config = dict(
    d_model=384,
    balance_bias=False,
    lr_router=0.000394,
    n_kv_head=6,
    vocab_size=32768,
    positions='alibi',
    tie_embeddings=True,
    beta1=0.95,
    decay_fraction=0.371,
    doc_mask=True,
    train_tokens=368200000,
)
Below are experts of layer 8 (counted from 0) of a mixture-of-experts language model. Rows are named router (the router's row for the expert), down (a neuron's output weights, with its number) and show model dimensions 0-95. Each number is 500 + 40 x the weight over its row's rms, rounded and kept within 0 to 999. Numbers have three digits each.
After each expert's rows: "raises" lists some tokens whose logits its average output raises strongly, later layers aside. This comes from a sample of Wikipedia text that the model never trained on.

# expert 18
router:495534495448523462409511550506433474566456471477526620494576509532527535467471468487502510496530528446517466463496440412553479550479469596475465554518532487480516430491511510496448493486547419485565578492489495444518505526496568495484540533438487523506435495487540459516523462512561534481
down0:544509469533468531455496463512503509424468451521500453478497531518472505504547451504557480449516454536478514562454473594454460541487499479510524509460469522491473464505455554524500452476532548610486507491469487475601553464449528518480471538575512504496470470513473517524496500514505510501
down1:522491483487499597476497511502519465553467511454540455567488575485502445477486512452492601550529490506426542511565537465497489563503515551500554498511528521443502549472474436490580490505445459503511523484516493559477502500423412582532398530491498504529505563556489484517498522460443507503
down2:415457490484472429464462467481444483512492543517511484461483541457479493436551607510442510454406459462486458513503460545410586499563511500439481544459559525516535428485426508484491458479518525535586513528514439478448589545480465499505500529407512443518489519477562512468430451518504496493
down3:508509465580460520469553519504492482483489554485475450455484402459448414511480512515496488491463517557451525529533429501479513416435541575488478519516544547434504538514540457526509527505454527523516452432444538485542495484523520475551552555525477439470495506486519555450499519601574444501
down4:467500488558541481480486482457521486471471479479451510612478491475478416486513483539442453533480532469511487509545551503522480485462559528496578526432443542459452464506530442453519440451537510505472504453485545545451452483530543515547496507499434549538490452468493481515525508518475509551
down5:478482493468499477546490531466409509444481540535427436464475514527477567475475451492465530509472523548603482444471511481479490582490503444522492454462517526529459581495484438493437456468513484567429489440493515506516485462475465490525519539532549479552508503532508479455472502437455427484
down6:463491471621508558579454477514410491495484473563507494517550528526563476513546496458499466500585457509554467438485461488497492495471519535482532504514538507538551446502432503526443547615459514549469473508478470503487463458515488520567528543507505441433545451412463467594527552529478587509
down7:483562436463520520535528537441490508491504425505481495504437461477586548496564516508500522461516552494511470497546455516511498580540484497455520471476493526594444455506445558525534508478483478476530463537440508511487506560556531461543500477556499510594536523483521545496464482565492517413
down8:569503512481497522479548531509500546548492442606557488537531495453422510484466500451516545447511537504571505516521523532522514527516524525493448489478454422456460423502504472477519487510538512495545508526491448504525450422555540481509509492510476530488483440514495496567498536507554452408
down9:452483466532483461462561534539524520415543535455523522476480549547448479511573495552494474466540509497521465454513466482471524506514537481516483512491517533497505522469421607468520425456541458564446521549523534514480403497534508541449472442588508532457599468462563558602508507476467520475
down10:485484439522523483540416577501460541425490540542501490486516457411564501442432513564494555519472507503482470502498459538458586522377499514537506458447445523488465490529520502486521492500520522492437597493489529517466519486486491536439565500506447466418566490504429482524502526588498544514
down11:547472579417537488507510433503536473532420575500478432435455521521639546530485519526542513481482503510557541487522520513450480465602563534481461518517525506588540466466510480511523453499512462511443575473497476486509448487516508494452580542476505426502578519543555533476435528454550499548
down12:488438377490526433476493491472527526398530449555435470517474488517446518500521534439467475484521435456528588517534499502508483578494558522557492512493491542473468542492497451474491493503472540573495487427509568474591542565481498502499505573514597467549420489482526469485554557468499496546
down13:426511502468480592547461521502529562505480435540470479481579569502480494493509440457477538509462492493565537501523499510539514472528490498477489538474512581489553527447483543516467525472473499510537553488462494449472514453467428493486499557491503459433476504521490524483474482440437517510
down14:487523467445541534549548521403458567506551511514479548535488626527459555497540447472493447515412459459559540441510496422507449462547495476521520455478491474436539465505494479447510485479529462448508520476470507522478550405482461477490557437518536548515569553500473482557524496433457495504
down15:452503440494472559387525572521508534522517513542477525484419535526494477528482533441497498495507534528509494534419507569463553556563522495550538394519478425552427501530465529505514512466487499501517519507519543474461459509473527508428442480444489456515482494490557470516493504483509494515
raises: "20", "19", "18", "17", "M", "N"

# expert 29
router:535552582499502452456470478513530478482466440452481463458478460518498463480555497502441535539508457503533457494473502499447523501482476473529554510473462496470531535487508495498420567452480443531488505479566531488543412461479541544451514468430516524410538468512447521529478460505508465513
down0:480598472520523448496491513500496522482433506591541515476532445502552430501502497499460586550450573477479547457474451544526469551540521509515564542439458460462532465495404507498557489505495436535546579562536519503538492518415488448479466480518444480532487530521529457458483519480414463518
down1:509492444557488487520512460529513491504481537478569529556502534476428568473512567508518487518570423441546489548527545484495492512484463495496424396508536462463496465509457537448516454481392497479500457517471362542597589555538542497520464563435551490474480455481487463493515476528497550523
down2:519449505473480512486453434535418451468501431499486504500471523477517448471486459482480503550511616478469561523460473524530481608495406527518496443444466587514501497457513418595512496474504539509512559457572514459471559563426492502479481494472563484510551438443446588441459504485504492517
down3:563524535504476561481459512544543486458492511577438478504537492481563546497443486431487538507485500510522488540545477490426564519504561457491562518521530532505484475491503457452454484506477490524431477491546502432559545538507448498470539452478462422527468681516467516545529484556441530487
down4:534446442516560492479489472475530531525523535479546487486562468431530529440511524495520482451441440442493465480474492511488546491488550538555520437477533551546561436496464516484465541498528588488520454451532432450513559570526467501513622496511419498538492523502489507519472561526508453628
down5:472543504503535479528462488593564502542503562596504503500494495585530548549420518530479429549473506530513529544445533522443504515495471459580473470554535544599458501493533533509505498444498509511525498503491528479475382471501479525503484531510466502498547488524524462480434535589465468546
down6:504502464491504504557485445470465509456371528499544585469467445510428519454495499428429443539475506516578480477534577478467501487484462559462490548570510475489526483495518469481524480597538460434512548518497491516434575466505524537459492500532565514405488475484523459505488525434566469484
down7:538529470470513506472530497458493504517423496494447495494509511560465451489492441618482551470528487487536559453429453485582530547469534498432455465516516469508527430436493510537455535500510527476503480519511424535502477469563423473446466531553557418469538582544499521457453552524562542561
down8:468518444506448489501527507540558515470512549431515491518577513457449565486481460529517467460476451456587495452486470495533415446489480515486504522492496504472479426542564511487497516492535523444469464475442540521480519454475477429527566478569520444539468473515479537541557499480513539508
down9:557508477493523515552502531549595570535470511481567525442407470495504507546540533504541518521510503451535482497460439514480471464455517486426477529433514505459462518468450494447552523463563471439498569524541479498504488514479559469540444591494580460542536481490500480523502554528468536463
down10:484489496470455529481498568492479481520486568528553510472542487558450446434451437527482492527542486416467483454466428541488499464574508460522549527488490490458530502499508528495553429413490494540482428536494480538551444516500513538472481505502613496490531517558511528452576452508408515547
down11:457545491472466462461470515494516474448509496590482495552449544454462553519457482519461447545390474477505466526420547533421479533376538493526526363434497568537533473442514499442452521483448551556494446486523474533540442379556458536508465519533481520525487518536484505562517477505493487556
down12:590508542471480495486498482574520545460490463462502434539512551603532497503549538516503527475550499449482529571499481502469484491506438456466487445464459550438485527486459476518572446463488572469474547529492457435466554557380467433560530454551510539516493512508480525410531522472518441492
down13:505452450495523454518552467514500438471576521564574554452482428501514579429509520495479470526566541495477472455495489447481525570539512533472418580492549547397453477501562456490425508500471461559531500491511534543489513525524454514586527508555510464513545472514449517507445543425509456488
down14:520500493442517498458578529495488529455584485531499510550473504399508581542410469546423536483490530505575530472486461523443508546505450492556521449495546566468475513515552517482512495547546489576469422429522511546507517554488491531518507538547494554517532506574572605518533463491471519508
down15:495459488543392547428518477515478466497494481498463470536433491484522572514516541514489541533528455588536531550472495532461538480527492522492526418468540440514526556479546493433448529472547452550487542532543439498565488537446548492565440522541540469554508536488521441583521471470507513488
raises: " |", ".", " (", ";", ",", "("

# expert 34
router:503484540429463511510466582544578543515476485499503514515501477480552438496497468518507509482519514476505467523506521490490482516482513512501511462458618489475511514472482504547554475480440459478564444421465560548446538463557572496509503488428477506483455463489467505560551459480500442426
down0:523462484430465545538445500508397470489472469485444503519507531560583503449529508454462511420513407470397471489449441431432502534535399489537544624575519478520506511514479512438544591489442493480466557528505433536490501488447456476465451439542535459516513534471448575552461489454537488512
down1:480511459486418551532397481522530507470506493557551487517492503481484537403474537410517528542470519444522480496431469481484521498530466558511445567512522527523513498493454475560513497455441474411520496539467480467490392432487488426489494498549552468512444468526552491509447513438541533525
down2:492528566485501480507449526538517451454551437513541541516531416551470488560508519559462494543479462513521411476510458471447509480600455469514497618446486501470508445562463563433516467465420469447511486568489448479417527536501453458509489538526467508512501482484469547535486529565555482466
down3:521488447525447523466369562453525447557623474414525506448424566510528541538440525482516463539521434466467440486501484477525471458544457519518486515491463497499577510515552498503546497494567525506476452500521558510486452504405491498509397512524559548495541541504520473461409423462503590550
down4:460479551448514512418514488529474449564525456470452459467458495522537465436476483427562511491486486499491480535543461463524458498465454502494505563524553522454474507513574518518550493572494587455451592501465484453529501474516481422548465449554581517525480485582509485466486524563480511551
down5:484532540514487494455501487515558522513483462550519488503520480526482387489471430431524544490565583525477480534436516523541524467528455554402529472503487459549484517556516487449575447496469508465468556493479431488473515507450447553505451567529466481544578387468465551557495476470506555512
down6:487478549457511484520502509465570597533486545534431485510464505535468546583527547499530458480499459511489469489534536537456546534448548506442463503467530498483489504449502472526547568551432507602499514531525488448519534509427549577469506477514511496512472555449448483487567588486471460515
down7:540522547568527527493548507554465470480516514450544529470532477507490463464517408507469509497540514445517465592501518517503512514555492413480551450414509533455536521504518544466395458453492543488485459495486459538517517471553520464499526504464523492480512513419515508476503501577475509459
down8:445445475465543555478571472559453558562511425539508467493574507518547512483475542517577499526489473552494525521461508491491485452498475493529511542553563535468503503516502490512491543503471477482509505489553477453534512545566497499544530516502515450534570510502492509487495615494521524571
down9:523487491520450522563405470460437490420439508581525422466460508442494500491555440541473502526488493451520530485524544488557467492549530484492459542527474499588483473481555470502398465456570504430519534525492547556510471490414460602512493507509572545507445520540498553502510571574499433503
down10:574478461537517523588478513513447522522467502497444548500477575422419500523510429432528501507542478623559533498514550537568494553465527474540463496500463477475538468464501464502494442550523559449538479500455510453476504510541491454435553431512536535484538478468511490540565532558489457468
down11:510432506505526550513481564529534485529501522480502520460411537503527526498503514442573566488479470563447518514512524573539515514477533493524541494510533472563480434539526480448558436523562536500467590508438483448439551475493446505547508470522527508502495538490582555536470547514593426488
down12:605536403497481491515496489516561497478502436469480479435539474508481399482543543435565504514512465490443515562486503509543573413455449502460513481476469448564552497466486539548451493474492474520511570550555544543467504540447498448550483491524445461477487462507518476470480585466501487513
down13:536484493528593488457551526480491502453492484541462482501460513488453508517463516486422514518439520535480450506490455496586481551512453534505439519509473492475421570552532468526546464547416500486544473529519458514497508529545471630549489373501544491511541427533513497572477563528412514502
down14:469455439490478594501483464542533514516604572528472464464472483528485519434465582503512560481440453433542492494438434528528501509496458557453520528526497494573522465508483496498547525470543414537495506528470496554474509473522569518491562441482510518416506404418512528548516516527518524525
down15:471515534477487475545562486541453515438501422531523542460451491456485494565576487490468479458545562501520436527561435442517464463545623492541496409528508450489499483506418487486468531499534527484485518563531575572477451506427484537503468481522501463481526536495483474447530502557498485431
raises: " the", " a", " and", " one", " most", " in"

# expert 5
router:586551501465480503533535590536475479500445474444523518516531541592434555482427503499543508541454556550447401519509542517484465461485507557473431501508449370501535482499545503499490566472489453511515478476458474432420511509490486521549560487465504477477452551472401522523466450497526480452
down0:524496484549502576499538494478457478544491480438538487595535547567474546472451529487447542398509436551525436557492459506474504440498516578456560456575464468506515557534545452561543437534481480485503511446479480520510497546429446440511502510490476559487468487508536515560528516524532496511
down1:520486481484527426441429537520546462595428547538497521444572478450522534478502498499518491447548493521505563498532499498453493510413481517514545511575461555473473414563531481459492577531512525471484558426498534529486563548545481548413601484533540519558529486523503500416489516477439517437
down2:481469494532469541498449544514562518514510512477465488455511472522480560481466515542506487525474516448536452418452520577577552458485537523517442458479541505515543580493480530450440560562475472463493552484446472452521461526507474517516512588467500501436486496481530527478464387490510433425
down3:483417521517447466517496533428427427460512519494498503516481524528514517455507508534523517505516486448512517470452539467448485510489563526470488439480532523520461506451503498446498462458458503489574532485510565475482473493490437518498529539470464514527490475439520415500515506446530465516
down4:533467527527510471478525433429566372491527493552466545465494441518542531539540466504467523541590527531496504450527506625420472478552543472550445496549495508468488511498403484471526541534543490491533534529491522525512469577494465550530485556468505470524475487463483499549491449561394506467
down5:473546564472554468477485458502489490473605524502471522485525453525488582509486486452441572473470526492471505494533481570547548470565445484462491498537525464550500494488469507532511501518524464487526531548539524465473458526454434457507473569487396492559529502517490460540473524515514420493
down6:477475558510409594529442424462509471451474464511438528502477456509472541570488509504453498456442519490484477505426432534401475448529548422489503485453459495488542476497427482539427511432473449461457581495495490488536416523474522471513492434506513464448490548485445538522519488540478495535
down7:518526497498547451495517465517519504541515499560516503536464566493494576478487537526519520459519510503478466542550482510459484498539491499464521500397508492452565521507430461545542499487470485412503469521538504461607583549580542442432502462512486542420427510472583505528506553483462494463
down8:519501439554535488504492458491507451497538510387507486509468571440500481427480450515528515513545490461518504503571535473495466623507511433509493552481481484563502504487486574456491506510530536541513499424449529471511463505503481491526481518476502493489470462471534475458482427483478495493
down9:486483466531490519549459553471489457536536602410520519478549471537552546452485508471470441454549463504520463558517476504437574461466508525542551558454528535509546506592552468462516478471525485468468489498577489490465500484451480496473571493451603521613448541513482390545380548517481550588
down10:498507489492556476489485501488401545578567451540519435495508537594471482506518566544464512476425513561472455464480507489498534470469575487467484499459521436438488545529504490445480531518537478510482529535464553506470500482534520507481475489512486482536547526527495526424494519580545472556
down11:414469517490525479501491503507467447510475527470470526515519472397508505474558418542528458549515535561572515393496518471511521424483484460525573517522490475536502481485471476455540459471528551512455435529495525512544501558541514439504478480541498547510515500506527517459489465512496511605
down12:526574442572508507483432527469480456527500442460514527545537498498498467502460515527530528510487510541470543483404459527494486440512507564511496521496560516417533553537435534463560529500456506473498492443519493389489457522484516448560476401451535474492519552528574499513472541569434459473
down13:549518509525499532484510488516554565478513451424489435458514455413522488476505512534509570530520496435458475503505488506442438503566449458527533471523467477514521407455521536558530414402464484514446426418468477444467512537507441527476584435505484465442510505536461556496560549479468461550
down14:608461534552480468462509454480493494519475456554502539505514478438536490511492484463559489516575479525465453436546489548506555489521509470503529495572466515491588529500413499497532483434560508446535500540507464448556481536510538561504453567546541481503526495473453522545463519516480475492
down15:572466480474551477567506485501437565522434499487435411485490492540531482523469485575441438465456533523493463529431580558553558514520573481585523572561521441516459477575489529505441519526477502527512554490496477573600490482390463559409529511485568540548562518486471493523520508467465489502
raises: "14", "18", "13", "10", "19", "43"

# expert 33
router:524492519514488472476507572446526503474526542462460418450520467509513500487446564479504548546583485483462506477487496518510464550474421513510492555513501507439522529496509523489473502375509440432506492470543552539523537454478492552552555463503521504478522616536503462513513502510497408449
down0:550477473495495449489522459471522508468477471524478565508456447564439433487456491618534514463547482510527533528537502465513446462539507609510421480559488447507423477410493492456527495458519561549477468476485521531531511587481477421462573582493482430512487457477396447514548531519450512520
down1:538439569480500514467484483469418493567420541438488474590530536551540519464498508512530480455438494532514454453508484478449571525519457479434497522459528486473534510535514487552518433537554507552435514565447478472515547563525494443454441485507530548490451500505611451559430412524431440494
down2:470551520566504482474508517446477437474482457522514524595504443473506462455544425514505556511477460460516465464501457457474503467464544508426510537504428544489507530463600537491477529537528532529448512522524477501530484530494524468483559564526483544515447463557512487449443473522453486527
down3:541560457518528507536477488547451455505503486500506568499483520584545506498549504497496528563550512449494553450548510537548499419455478547452473497484525511505527542470508502558507548462515464559506473517535440494554495427426500462451517536446505549550500522492505558499605480495456583488
down4:411531538476463476514556481560479478532471438534482566410561565525542523511447568440445533458562578540476570515498551502556476470454452459477512546536409492501451500528497484606443522431516417512511505525505509449545446500557523537487464451549504459498460530451461461464453540520516526491
down5:557471466505393569495517485438538526526464503485555499508504423534546555534501469510465496488444528434481492470447489529449524487517552485433487539520558547490509494498556482506507537520570501559421543495471440452484506516500490503533569510494448484465509510492529522438498415464502525507
down6:496433365592444494512533469540533481555532519536502443488498433492532465523555537455522486520528557462429496518510462537492490520478434561522596522492459462528508492548475528526438485459513556466586469538527504533559519484473507448498478444424536487513446545573461542481496528540539518539
down7:502483542427496392517478575488465462499523495498485435438457421491460497499461516488525469507537522508489489494509476465494455486529501469508437543544507521477465500439452516523545505517467487545495568540480494490409528456475509578485414551498511482508462474506498474576519478413532489490
down8:558476450543484508539410510474479524486512572533522539441505524474505472492547517438534529536499541475465553440464438475555560529467540467529445463507542468602532499530509498521519473519441485525506477453467517428447511536521508535484494514537449516509528515493526432536489530480444573507
down9:522529487428441521475547548458460476535586470447485577452583574494455521497458587518437514481445538486521550546449468457547460581519454526524518455510476541521513468517553515487506523511551504513530463436460458465560478485506489403565524482417468485490538506505451545467543512474482579591
down10:550485451523516538537520525461494553508463511577463559437508479505487531474543540480450560442459439552523471586442477464453593446579516476532480455442501448518552496495468508491528563540473471564426580542533448514445463591457506464502554644480501499427505414474436454517524453508513515501
down11:497466572515542509485463496514468479486493383528555510485580540434496448558441408462510520523495526527449582548432519399478541523401460476460486495507534548532510523498492454455563483452470499507502552504464475519510528504498501522481546439457556418426529535520434543578529464492543575491
down12:523434527521532523559438486515504470519507465532426444385496563468611529453474529465478488484462566598505515525522473497541448461433484500458488499488494459434451535507564481518428528481554568469429540453465452450494604559495534469427429522426428439526484493544537531490528529529496523503
down13:470482510529479494534456526522508471476562442553465461541531478541503503516475491492482555536470525460524556455434416491557507609458511514518488463514482547535487478530466539515511492467473403519463570561516496542469482456535417524524502480411471515405446548546508520512578515494593499550
down14:519494513477506509444534567467523526555469514570500509489507465515509518507504545535539351453474522543452523493410554435575424509490513530462491551527512535518548510492461538487554459469488512519573489491464532487541470513536438449562450476564502503526509524554457510530470456538495513538
down15:514501460501571468535439507448554523507504512575524479475508512506500521485485572443563539509481506504497474467520567485550513483434555514547526556499495532541464506516545540498561432486561543422487483442532471466518461517531544526511460497443522561516438507455480548483486507496555488460
raises: "1", "0", "2", "3", "5", "4"

# expert 8
router:500472486564448518468513581476499444485516549393473465525485524469526373493474480446550495495521481436473407480433501582472543548503489556494477484505509477527461463521551583538530539520519434452537502531468500484560470480527534526489539525498546467492517509490462497529554412539464502446
down0:485473561620517500476502492482470414568475464493442503584580495477493467539510516489486465477467490503544537450509490568486443493508500582449555509531467529496517442627496517502515449471470445499517450475539427504534518514500441484551523516513490513391504475537515504517461516522489540490
down1:507511574516468463538454518490506515457471493558469491456528473484456486454505433434512522587461528552518434519537478492503514450471543492546509499556498537475462483504469522482499480511529519491436551498480562481476506435499474563482499438555561592541505451465526473539496459505527491519
down2:475457497499549499447462509556384538491453562473498513562563581522575513483432479455559502499531492494479502543509495538505436418609450522461480458491467460506506462459519500542421500510446548580505491448509486496460435558566485491483459508542504518465456489439484511491541532467493434467
down3:488465439477518546547493522445489587496479474594532475476464565562485587489584482468490539505463488499520555526452424537429515527482525435477431499450465566534506523443530496512467498471439438489488479551533506579475518487492497467490428578495490476492557530522480534460565487484491512502
down4:486478524515480492526551506510540479551524396490512472518526489435457535531539544500489499563535490517551485427569523488480565476487458461462502515428435533541540483592551552463503527449455507557536523524498450453518495501481464521447483557536543558545520534488474547515541521527512562536
down5:456456515476499505478491538584525515546541454440487474531455416533519507513517457478581421515512514522556493530507438522572537521432506495430500396550462521543504564442447465392432512506462538447519537443543517458544510559520463457457471493528524446390438482534466408529445516501519446491
down6:511511556545544471486530389482545505493521594544478497460493494494514496511382550507533469509477470486453457531548470489542515527475450504518473547551453501469458503512501491462491565485488505500429487550570480491495451483449506539491532484534520422525534554505486518458481551516600508568
down7:548508561597537501499523470535485500473491485431478485518466501503465502539517458495507539480507519511531508429538486457500463547564530508525510549510505476486516485525536463523552483525504475490494540517515422494362438438460469493487463541508477491431487462513479491484487411461512545533
down8:494482575494553522432527495508496518507510506560529478517508513539477473497511490608461528526559526467443520498501460478489439531538443549497505541446479497456510487505550531539495521484498524479562530515531446531497498474498537499505483472505538547546495430443485496505445472483486399568
down9:559429609509446529538523480540521566489506528530477524495480504518469516464549460471523569485436469475537432436553531477532483490472580454529471515493450527449493536492519498545468491504466519488499479419573429547528488579536493561505563489525510461531507505467510494535520561529497456505
down10:522516434511545462482465514503532493508521451560488492533519429541465500468529527588535540459525460497519550506533556493473561483480556469512486500434488488503430450523470436525513520465502494508451503536551480482431507539475432445527439463442489494517501455584467500474548481464469526519
down11:463477492510494524517524498505437509436573492461496436514496496506469523531478475537525470503427496500450516476490443465554438457406463542495540464507467562577489546505476508500475484489536523535513512611520536456528487437531490504464578496469553482480470524476569406467585488477481480477
down12:514421490442468492538502523429507535544540463431492432507514549411546451542433496473490516530579446466467459509390483461518488507520555499494459514498420511470538457557583479454416526450522490508478453501604489588525493516448516444520540449474490523500466518542501539483469549555444487500
down13:486504510512400480459516484495474460454505462632476472476438547473503511517516428433532478473544538468507503521508460434482495468492450441483545438525482490560541529548523452462566490470457478613562495534528461507548558483445519486431504475570494499522545523545501436458494503565415464518
down14:432437505537549408480559459552431546506570444541496470553473476411520484517434497528513427477487465557491531516466505527502559559520572554493505542486479531511470495482475500485497503433527600458511550514452453419495525459559534498417558426524424474511549446513527505476412430507464469516
down15:484484489439455534519497529510582497545532498556501432468582498544524529564539462536463533449562457446511506469562502443456529474518541504518441500468492505497561540489521448471478455525495573594577538487549518476471483426532496500506596534458448494441450537564546592430520513527567474513
raises: ".", "-", ",", "–", " g", "\""

# expert 1
router:533535541576531472458512538482506542570423536483462477493486482512527449482477508429516485556453473519550504451480536481457544504470466512548479419589532424508552512473470522527439510533473493456491578527493541463502461521554531521483487492431478491521479514474396515533500459480579470510
down0:435531470539552473514483522500481523561584569499526486462443469513540531515566499560509468543539538500561559550558488465478471550488523491458547455538538529469439480523474527483545547493453534547520500477461608482471465567507554533442482519503555467496475467460491515497588469445516458527
down1:532470440560587528508463489532506514538501545507486475494484467541489459496496456543609445473477576472523468485473498476500527447561529515515507473424473435497494509501468525503489517550477509523540466540451501509463520534471496445421482502594513509512488509477440559520473548571544533465
down2:505545465521498556491524584473481528461432602445490459465439503512522526477478512528532444516431456560406508458535499480500479465497526423420538403476542535548464499481509522510493500525495495451572492496531504437461500467555491549481481414549524518510508520492462554550507491486542504510
down3:487583507566553484500519536574559525528419525565409486545453519540440536515484527462476525523546438499412491499579480618482516535488482548510430425484519540462502480456427520533507528457543418523472510475474541516512554472488535517436574457504538522556511536508440534549579469535488518489
down4:496544549465557503513456495506552466515549553484496447469483477481467413510535525549558495547447461535519447546505484494526475478428511507487449569425527502489477443448473471422555493506496492487505542462431501517483504467474499418452424541472555532524447557569506456478463488491573530484
down5:476547500479562534434483486406534489554531498434499523569506493537479521545521541513486498527521546482548564464543514464563505521506500593538501495520517548434488527470484518535510511457476523460502475546448547488415495462516510460580525455513508476502529482510474478545581457445511549466
down6:429468552472514510471510486491534472569528551497468573418441534518473465470509472505506573482487502475479537486448500525476511471477491493522513551454482519444535459528456537462560497540533473474487503536466504492456446461536497537476475469517557502549534474404516448469461543429428540495
down7:529538457449490489454417502457466526494446403513543533497475494532490509543512581436546496474510522511492501543524525518501520584457472396493535552484505476485513541478566457491370508476536470444587559526501496544455502483484462539425515473509492536493504546599533491468474540514533490510
down8:515528592554545494567499448561567493448508469509457527468500533512404419575485387535454562442512496542538523457508465470545553444495572538505527487471455479482521525543582459484432444553466521442502507524429412487525447551505478513535520542509499489548504512446516459539459435468527484505
down9:489520468554495546602542500537555521416521475578504490495463485481433415479463486489520503519535468496489497459486493538541454511515480475504502547494508476501523422536408508488568474526499533473467498496511500497497518567468536601474513469444528528507488549565478514550519429460498491534
down10:495526516558500543491500508485521466488501555633435500477502531511446504412551506467451535488567454554469488519560519519453465516478473474534457504501563527518488497502549532496530469548498467544507492494525424548503483565478530538553429449533518491501593515571454528491457509439525490591
down11:492521491502472457526586440509456428460473605532496481485531496439478496530524478418500428483511489513599535498477501576619493492449529576524452447480470442506533431535535448456528523478512515467478523537552470474488433501544492504531538519466510538510510543433497570425523413484578465537
down12:504417493485513429504519473542467478500551546498557545548436444505480470461445575492528534480538475471513537544523515539513530500501466477547498442544541548482510518480502514541485480501561444489536434507418469540533497595590474452433509433501488433512494566527629483494491568474460433519
down13:470452555564516560524486441474522478494512483436471501531509465498518459431496499515440472470494456494476443498457454519477492522509477501487506548494468563501512526514501486540534448505503474523526376538500490458519440498445486433501486498620452448391464403487482517434513490555497487487
down14:526539485454563514542488539528540518432448523590480494506493566555479474504478542549481453430462523592505484512451480496525499491468546489573544472430481543566483596483515488503457523539452479523524456472531577504444440481547507497443533510540513488535529534492423496523601549525483436487
down15:536463376501518572515524480502488486503507457461460507532449471468501516483520517479553500529468550493520428479515531529445490511499493535520529540504494583543494447546526515538496576534540488512509453552527509436512528487512477590480496496495476497455548467530484464478422479506468450461
raises: " ", " L", " N", " W", " New", " T"

# expert 50
router:492522426426462537484554481485533443521424413492495521433504428489567493486494487464440523495426463481505454505512452453465567479494461508581479491550543539497608519485454505505422447458506445477457467478436469484491527467525565559593477537491541476401484550547488420534492513533558583501
down0:452569433427470453464427483466497527513507477408515548479504553438421509445468488515428415474572521423518544482509502520548491448530527482526502533547503468462564489472530562505468443481551438548490435452539514543580513536569430572471472417487526428495535492543452522449492529502497557470
down1:455496539494519568478490467525529458460475467441574434485530571519443480492483494526510543549472467515566506556533518520412473547499443508408487468461457509452558445523516516503493546477498550485425474461506541449500566489538443482426476512557535492539461464523494471516487518556551558502
down2:562544495531495527578561515447511420529429455459592474453530535527523510494492459510485500453489548468534513554441521535448513536486538517542465460499541430491477443471536429462546477512513500523479469565507503481497490479501483514484440468504453463497499522487520456530507478495503478547
down3:494488523540470568507510452488489530529516496479503499579463458550498482546429545504472523485517514483467506483507488523507461535471446524481534549517527456583520499527487474471474442509440633471526550526512488591559461523619510450503577509546557507519488541526532589520407486497531410527
down4:489477494519567556555519481520470463461520500391574547467495444571426478502500515561505503526492512521539556536514528415494431468550470485520512575509461529513538572473498419537502480496525461532495447554455520526525545489530501519460565466535491476486487520525435460485533503509474485543
down5:502509526516459545442614485527585496493500512464488548509485459543538558541501582476522480504495466463484494520561497458547480499494566547492476540540492502462501528441496536489490462494499418499460543456442488528536494507524605499500428482491480448504510507464461521451465615564486453434
down6:467500517460516488528432479451529460511399497460480490495495510473523442512486478427440512509553548414498480491582475561504509435503429483484496573515562490483521493514526495506556496466443503487552490477513447479550471453444531456552468454480480479504468514565481457471529538514517515549
down7:519527521436612512477474468504584484423491447606543473544511478470455516508506484519427521470519409540482519546476443539479572555555543511474469491544462457488548545474426437499515467473482499482586499508521434565536516507449491498531508513579514502484497444490497510539564540520523502500
down8:406418481546500502506421470472481542450488410548440525531473498485398526482502501555487518550487479507523463564486528512513524527489518529458541500516482460456500547539467421497513519588491537539533525461529479438480468496469545512434519602499508543524498492546482501526528422457450449466
down9:577513541433481567479453431517513482486517461412480499502538493454478525559545565527485537473490496475516506427448523515499473518501502470522453548486441522499525455495463524483538557477512527498539505502526499493512487491466474431570451512443509516507485510519524556502564469471416451554
down10:463484443479451563522552508459499487398443520547482472491545405452520571433489496496482474530456506552521485523494510512520513460489450518521503539469462543550441485461541513453488477505541516495568488461472497513490475504565464509558476526459499540519511523574491547518536464549475612535
down11:481476533408496472453429492527477508505501519480548497553454498445486559518496530518462452497459466485485564485505537515459498432533530556515572497493480559524515480557500478531471560513534455532522548403519357511465488448537494479482449475514517515508451520462455491476596482464522545482
down12:497465505494467493455497490471567507490495542435490487485544540447488448590567496450449469449483522493479439469503513435549618472483522494512541457495458539570499501507518460481495529476518549535468520454446478571457464490495547564535512520551408526468496451521481515468494520461500535488
down13:492593453557475502509492557479531461499543513577495502436458484482509535452530552454504527515462528493520500448528439475527469539448484472485462456482474542449504481478450554495416549523482430487526524460502480468495523422492494531401502440391483477490465456527458430531551496475485520506
down14:487468492508518545546455448557537440496489490510490503515474476467425502512486451479470504577534541564564417381547580494446440537487505562535487458518495461518417605460499474551518441557520448496544492484568502477532502547478459481460456469541535491478451479454458554540487504522481462491
down15:485477509515500522509534526531517526501459557525470454499519533482469546461397513513520499503511494524430562474528537449519554500545483524562557559487432446566446509478538470532488436565527567492501542473449525516501463495462492555478508457542519522479493500490530521479527526507539489485
raises: "20", "19", "6", "5", "10", "1"